Weights of a small mixture-of-experts language model, trained from scratch on English Wikipedia: 140M parameters, 64 experts in each of 12 layers.
Below are experts of layer 6 (counted from 0) of a mixture-of-experts language model. Rows are named router (the router's row for the expert), down (a neuron's output weights, with its number) and show model dimensions 392-447. Each number is 128 + 24 x the weight over its row's rms, rounded and kept within 0 to 255.
After each expert's rows: a language model's description of what the expert responds to; "comes before" lists some tokens at least twice as common just after its tokens as in all text. This comes from a sample of Wikipedia text that the model never trained on. Tokens count by the router's weight.

# expert 11
router [164 134 102 166 134 114 130  64 116 148 138 118 117 105 132 119 140 137 169 147 113 149 141 180 116 145 113 127  95 117 137 132 172 162 134 146 130 128 100 134 145 114 102 184 113 113 158 152 113 112 148 133 149 119  95 118]
down0 [135 112 123 117 147 164  98 154 110 130 144 120 132 124 136 119 121 120 112 121 170 113 136 121 132 158 109 124 161 113 104 126 110 131 120 122 114 128 147 132 118 123 139 130 138 168 121 172 122 118 119 136  99 140 145 113]
Line breaks, taxonomy boxes. Line-break tokens ending table rows and list lines, plus rank labels and genus-name pieces in taxonomy boxes, such as Kingdom, Phylum, Trochida.
comes before: "-", "|", " States", "=", "==", "==="

# expert 47
router [132 136 130 171 181 132 149 167 125 153 111 165 159 155 112  98 120 127 132 135 115 177 129 122 121 167 158 111 142 146  94 180  98 150 139 106 129 160 172 142 149 108 148 108 115 160  98 156 122 133 110 130 161 112  95 121]
down0 [ 93 145 126 128 118 123 167 144 155 133 138  97 104 142 129 136 116 149 111 139 133 152 155 175 145 160 121 144 108 143 119 121 130 108 190 160 124 136 107 193 109 110 140 133 128 166 126 149 156 165 116 120 106 109 122 142]
Past participles, closing parentheses. Verbs right after was/were/to, such as released, used, located, born, plus closing parentheses after birth dates or ages.
comes before: " in", " to", " by", " on", " and", " from"

# expert 60
router [129 129 123 153 124 156 101 134  94 101 114 123 160  77 196 139  81 158 163 142 107 101 157 131 138 181 112  98 138 107 136 129 136 142 134  86 137 145 118 150 134 135 124 146 126 137 155  94 126 169 172 121 111 113 116 131]
down0 [131 153 110  91 109 135 179 136 154 162 116 135 105 120 117 191 129 108 123 105 114 136 108 102 121 108 105 138 106 165 171 153 113 115 114 140 142 130 103 133 120 110 152 119 120 109 140  85 133 134 132 147 106 133 122 132]
Pipes and mid-word syllables. Pipes and blank cells in numeric tables, plus mid-word syllable pieces in foreign or technical names, such as Pass-er-iformes, Hamm-am-et.
comes before: " ", "0", "|", "1", " —", "2"

# expert 29
router [ 84 135 146 165 119 103 130  96 157 115 115 140 118 132  85 136 109 169  55 104 129 127 119 120 148  97 140 133 113 139 145 145 134 177  92 138 123  98  98 138  88 130 122 111  97 135 122 136 132 118 103 161 119  68 151  84]
down0 [126 131 148 173 133 140 130 149 133 149 104 167 128 132 117 105 102 121 132 139 123 137 178 146 118 159 141 123 123 130 149 135  80 148 122 127 163 145 122 127 157 104 123 141 178 145 108  75 131 156 139 103 129  75 103 145]
Digits in tables. Number pieces in results tables, percentages and coordinates, such as 11.68%, 99.30, UTC+02, plus some pronouns like her and him.
comes before: "0", " |", ".", "%", " |\n", "5"

# expert 38
router [120 113 141 105 138 129 157 120 169 120 133 207  81 146 128 121 150 123 132 164  80 138 175 114 124 103 170 126 140 126 101 131 122 153 113 102 134 155 150 156 119 149 102  89 135 134 127 143 139 135  78 110 103 128 130 126]
down0 [136 164 128 165 110 157 108 127  84 123 132  98  62 150 110 137 100 117 127 120 163 103  96 149  62 186  79  85 131 143 120 134 145 119 144 130 124 139 141 139 128 136 177 137 104 119 132 126 119 143 135 125 101 106 148 160]
Passive verbs and closers. Past participles before by (divided, expressed, inspired), the word by itself, and closing brackets, quotes and semicolons in lists and tables.
comes before: " |", " by", " |\n", " in", " to", ";"

# expert 27
router [112 116 125 130 113 126 116 125 162 118 125 115 145 150 130 125 124 151  95 146 128 135 122 115 120 119 145 123 129 131 154 132 123 128 141 137 132 166 110 123 124 126 130 134 145 143 209 182 127 123 138 154 107  96 141 116]
down0 [132 139 153 129 108  76 117 103 148 104 159 132 138 131 129 155 140 122 143 117 115  85 137 118  86 134 140 130 141 159 132 107  90 108 140 120 168 157 159 143 116 140 139 146 125 117 121 137 103 179 164 120 114 165 138 118]
Space before numbers. Space tokens right before a number or date in prose and tables, e.g. Born 1957, median age 38, plus currency signs like $ and £.
comes before: "20", "19", "1", "2", "0", "18"

# expert 26
router [130 108  93 142 157 110 149 148 149 119  94 109 125 105 118 124 118 203 110 150 116 141 156 190 173 139 149  95 114 117  74 113 126 144 138 120 125 154 114 148 132 118 155 139 112 119 140 137 100 155 150 139 141 131 124 120]
down0 [135 122 147 133 160 142  97 131 165 154 120  71 143 142 151 141 100 128 138 128 141 138 152 156 117 169 121 101 103 162 128 131 129 114 138 114 174 122 143 127 182 148 200 119 129 136 124 119 129 121 101 101 113 142 130  97]
Line and section starts. Newlines, table row ends, section heading markers and opening quotes, plus the first word of a new line or heading, such as The or Notes.
comes before: "-", "|", "==", "The", "===", "In"

# expert 59
router [136 125 168  97 113 112 116 120  99 119 100 158 122 139 174 136 168 179 139 141 145 117 145 123 111 146 115 117  91 132 166 103 118 101 133 115 138 134  68 136 161 126 150 114 120 166 124 148 121 107 118 124 156 148 107 141]
down0 [137 139 131 131 136 145 124  98 129 154  91 148 130 133 128 171 121 152  80 125 131 101 105 142 132 122 164 138 106 116 137 153 119  81 141 164  78 148 100 111 117 123 101 143 127 133 160 118 145 169 134 199 106 112 132  97]
Word and year endings. Final pieces of Latin names and of years, such as -us, -um, -ensis, 19-39, plus sentence-final periods and commas.
comes before: ",", " The", "–", " He", " In", "\n"

# expert 13
router [136 135 162 122 128 127 159 168 110 129 111 105 134 139 144 119 107  88 167 123  89 104 122  83 153 105 133 127 143 138 169 126 159 131 143 140 123 110  96 127 120 133 108 152 166 157  79 121 173 103 158 134 132 167 129 137]
down0 [ 84  87  36 116 111 137 110 147 134 141  95 110 112 143  82 148 140 121 180 103 185 122 131 112 100 173 107 123 167 100 161 115 112 126  99 114 123 100 136 167 158 167 171 130 143 157 112 116  93 134  85 150 137 170 149 141]
Dates and years. Month names and year openings 19/20 in dates, e.g. "on July 29, 19", plus some media nouns like media, TV, BBC.
comes before: "20", "19", " ", "18", "17", "16"

# expert 19
router [103 121 114 123 133 133 121 120 135 125  97  52 131 154 133 118 126 161 111 135 101 142 108 129 123 136 146 135 116 120 173 152 127 143  89 101 139 119  62 114 125 127 140 119 118 124 105 158 110 174  88 154 120 116 134 129]
down0 [129 128 119 128 131 133 121 137 130 132 143 138 135 165 137 132 142 110 116  96 157 119 122 145 112 149 122 104 137 144 169 150 138 158 120 107 135 108 124 124 142 131 122 100 109 145 101  95 109 128 148 119 139 156 142 111]
Countries and nationalities. Country, state and city names, nationality adjectives, and "football" after nationalities, e.g. United States, Finland, German football; also year endings like 08, 23.
comes before: ",", " |", "\n", "–", ".", ".\n\n"

# expert 0
router [118 127 150 161 131 129 134  94 134 103 122  96 158 143 140 154 110  97  87 158 122 120 132 125 135 142 135 147 135 129 156 125 124 137 117 115 151 111 135 108 128  86 144 138 150 116 153 140 132 112 121 141 105 115 153 131]
down0 [119 156 125 138 113 173 132 107 127 140 145 112 118 136 108  93 148 125 145 161 101 107 131 110 149 120 107  94 187 123 156  70 158 161 122 139 165 138  81 136 110 116 145 135 129 116 155 124 102 118 121 145 124 143 128 192]
Table column separators. Pipe separators between numeric cells in sports and election tables, plus semicolons in lists, and "at", "during", "Synonyms".
comes before: " ", " —", " +", " −", " A", " —;"

# expert 61
router [116 121  93 153 129 137 112 189  46  89 131 124 127 111 112 119 129  97 137 122 142 113 179 117 126 117 114 107 179 146 115 153 104 110  94 143 149 153 145  90 142 130 147 110 130 110 117 126 123  94 138  94 133 116 132 114]
down0 [ 95 109 120 148 141 150 100 151 131 101 145 107  89  98 127 103 184 120 138 124 115 141 172 160 137 149  87 105 134 134 153 109 137 118 119  88 121 127 144  84 137 144 136  72 141 186 143  74 147 115 144  85 127 155 173  83]
Word-final suffixes. Final pieces completing nouns and adjectives, e.g. ation, age, ine, ity, ical, plus "this" and ordinary nouns like drama, services.
comes before: " of", ",", " and", " in", ".\n\n", " ("

# expert 8
router [176 165 125 159 166 112 125 198 118 124 112 182 114 100 125 106 163 130 127 154 113 160 109  98 108 126 146 115 147 181 115 165 154 143 120 122 113 165 139 105 122 120 127 134 110 139 123 136 180 133 159 140  82 122 109 154]
down0 [130 134 118 126 148 118 159 119 154 124 132 107  78 152 140 122 112 156 131 142 152 157 123 164 130  74  80 121 142 142 124  91 157 107 128 134  93 131 132 171 102 124  97 157 101 120 122 137 138 111 119 122 163  95 162 128]
Plural nouns and pronouns. Plural nouns, plural endings and third-person plural pronouns, such as years, people, they, them, -s, -ers, plus table cell bars.
comes before: ",", " of", " and", ".", " were", " are"

# expert 58
router [128 118 155 123 120 173 144 157 134  99 133 151 118  78 116 169 130 112 214 117 162  89 120  88 123 138  94 132 166 123 119 130 128  90 103 160 148 172 122 132 104 150 107 107 135 181 111 138 141 115 131 102 149  95 147 119]
down0 [139 135 193 110 103 130 117 103  84 139 165 157 127 145 118 139 110 125 127 109 138 103 110 123 112 129 144 117 176 131 153 119 119  81 122 115 124  88 101 125  88 113 144 147 127 110  94 110 121 119 127  79 148 138 132 105]
Biographical head nouns. Nouns ending a noun phrase after the, his or a in biographies, such as season, career, years, University, degree, life, War.
comes before: " of", ",", " in", " and", "\n", ":"

# expert 22
router [110 129 140 149 149 113 123 112 108 131 123 148 139 172 124 140 112 124 124 103 145 115 125 150 111 147 146 169 149 126 200 118 136 132 131 155 148 111 137 114 138  77 118 152 159 126 151 142 146  93 139 128 115 120 128 122]
down0 [ 99 132 139 130 151  83 115 134 125 156 112 150 161 175 123 147 113 122 129  80 144 136 117 196 136 129 113 115 150 139  76 135 119 126 118 116 141 153 144 133 164 101 136 123 138 120 135 126 112 132 137 148 128 173 141 119]
Table cell separators. Pipe characters separating cells in Wikipedia tables of election results, fight records, race results and succession boxes, plus words like total, held, estimated.
comes before: " ", " —", " +", " −", " \"", " A"

# expert 28
router [140 163 103  89 132 111 121 117 109 101 108 117 113 160 131 152 104 127 151 109 104 141 128 140  80 136 144 133 112 136 106 132 131 106 144 143 150  98 132 105 172 156 128  98  99 137 134 161 137 127 137  89 150 158 125 129]
down0 [111 148 141 139 115 142 116 138 116  54  91 139  88 133  71 141 137 140 115 124 138  96 160  96 111 133 129 172 108 133 133  77 131 112 129 164  77 114  82 152 147 122 150 111 126 110 119 153 150 110 130  84 125 105 143  90]
Sports competition terms. Digits in scores and records, plus sports words like Cup, League, Championship, round, qualifying, Premier in athlete and tournament articles.
comes before: " |", "–", ";", " |\n", ":", "th"

# expert 12
router [133 125 133 124 140 186 110 109 139 130 167 114 116 101  87 159 142 154 147 144 192  94 144 136 110 140 118 116 111 124 139 105 142 119 130 134 144 115 112 135 103 115 161  99  93 121 148 150 124  70 131 108 132 168 135 102]
down0 [112  84 132 168 125 166 126 127 132 120 118 112 134 139  94 117 126 110 127 137 125 160  82  87 108 117 166 111 121 152 152 115 136 135 147 184 116 116 123 134 122 148  89 125 118  95 129 130 112 155 123 132 157  95 105 193]
Common noun heads. Common nouns after an article or possessive, heading a noun phrase before "of" or a comma, such as team, album, family, border.
comes before: " of", ",", ".", " in", " was", " and"

# expert 9
router [ 99 109 156 111 156 121 161  98 179 112 115 145 128 131 120 148 137 173 164 134 159 141 152 154 121 143 119 114 148 147 137 105 122 108 166 114 104 107 110  92 130  93  86 133 126 139 134 149 150 122 119 120 138 107 150 139]
down0 [146 152 132 151 123 133 144 134 111  74 138  67 154 148 133 105 151 137 157 150 130 109 110 114 110 109 131 101 180 142 166 118 169 139 136 136 103  93 102 119 140 145 131 127 135 105 128  92 122 141 161 121 144 138 150 126]
Title and entity heads. Capitalized single letters and head nouns of titles or institutions after the or a, like King, Dean, Queen, Princess, University.
comes before: " of", ".", ":", ".S", "'s", " for"

# expert 54
router [161 114 127 124 178 126 127 147 134 127  34 125 143 126 132 145 131 129 116 148 119 144 137 122 118 120 119 146 131 194  92  79  99 171 157 180 151 116  81  86  78 146 127 122 121 139 159 147 121 120 158 162 143  96 162  97]
down0 [129 120 114 109 163 141 123 110 117 124 104 146 145 114 111 127 128 131 102 121 134 158 144 129 118 102 147 180 140 128 154 107  94 149 125 159 131 101 134 105  98 129  89 140 107 149 173 169  90 115  96 156 122  85 134 164]
Digits. Single digits inside numbers in tables, scores, statistics and chess notation, such as 0, 3, 5, plus "Street".
comes before: " |", ".", ",", "–", ";", " |\n"

# expert 50
router [146 136  97 127 110 118 126 111 115 123 115 148 126 118 144 113 110 190  47 138 134 130 150 135 148  98 155 137 157 137 200 109 106 155 178 155  95  80  88 113 115 116 104 137 105 126 163 125  53  90 102 131 149  87 129 108]
down0 [144  97 107 109 102 155 132  85 105  99 149 131 131 166 143  98 118 152 156 127 103 172 104 142 129 126  99 115 136 121 120 133 156 125 156 116 135 167 163 156 145 172 151 116 143  92 120  94 100 135 102 134 110 125 149 118]
Numbers and counts. Numerals in tables, scores and statistics, such as 25–21, 67 500, 65', and counting words like two, three, several, both.
comes before: " |", ".", "–", ",", "th", "0"

# expert 7
router [130 156 109 104  53  80 123 136 135 170 131 125 164 153 137 130 126 157 124  73 159 124  96 182 129 137 122 123  80 121  73 109 146 144 172 139  96 159 162 146 130 117 154 103 135 112 113  84 104 122 119 133 137 138 137 118]
down0 [144  87 153 147 142 149 126 158 137 154 170 130  93  97 149 158 120 142 144 179 168 144 146 101 174 118 139 127 115 146 153  99 128 133 108 109 128 148 156 145 127 104 169 163 140  38 148 116 110 129 143 144 103  87 113 149]
Mid-word pieces, table pipes. Table cell separator pipes in sports and results tables, and middle word pieces of foreign or long names, e.g. ask, est, olog.
comes before: " ", "i", "a", "ia", "o", "ing"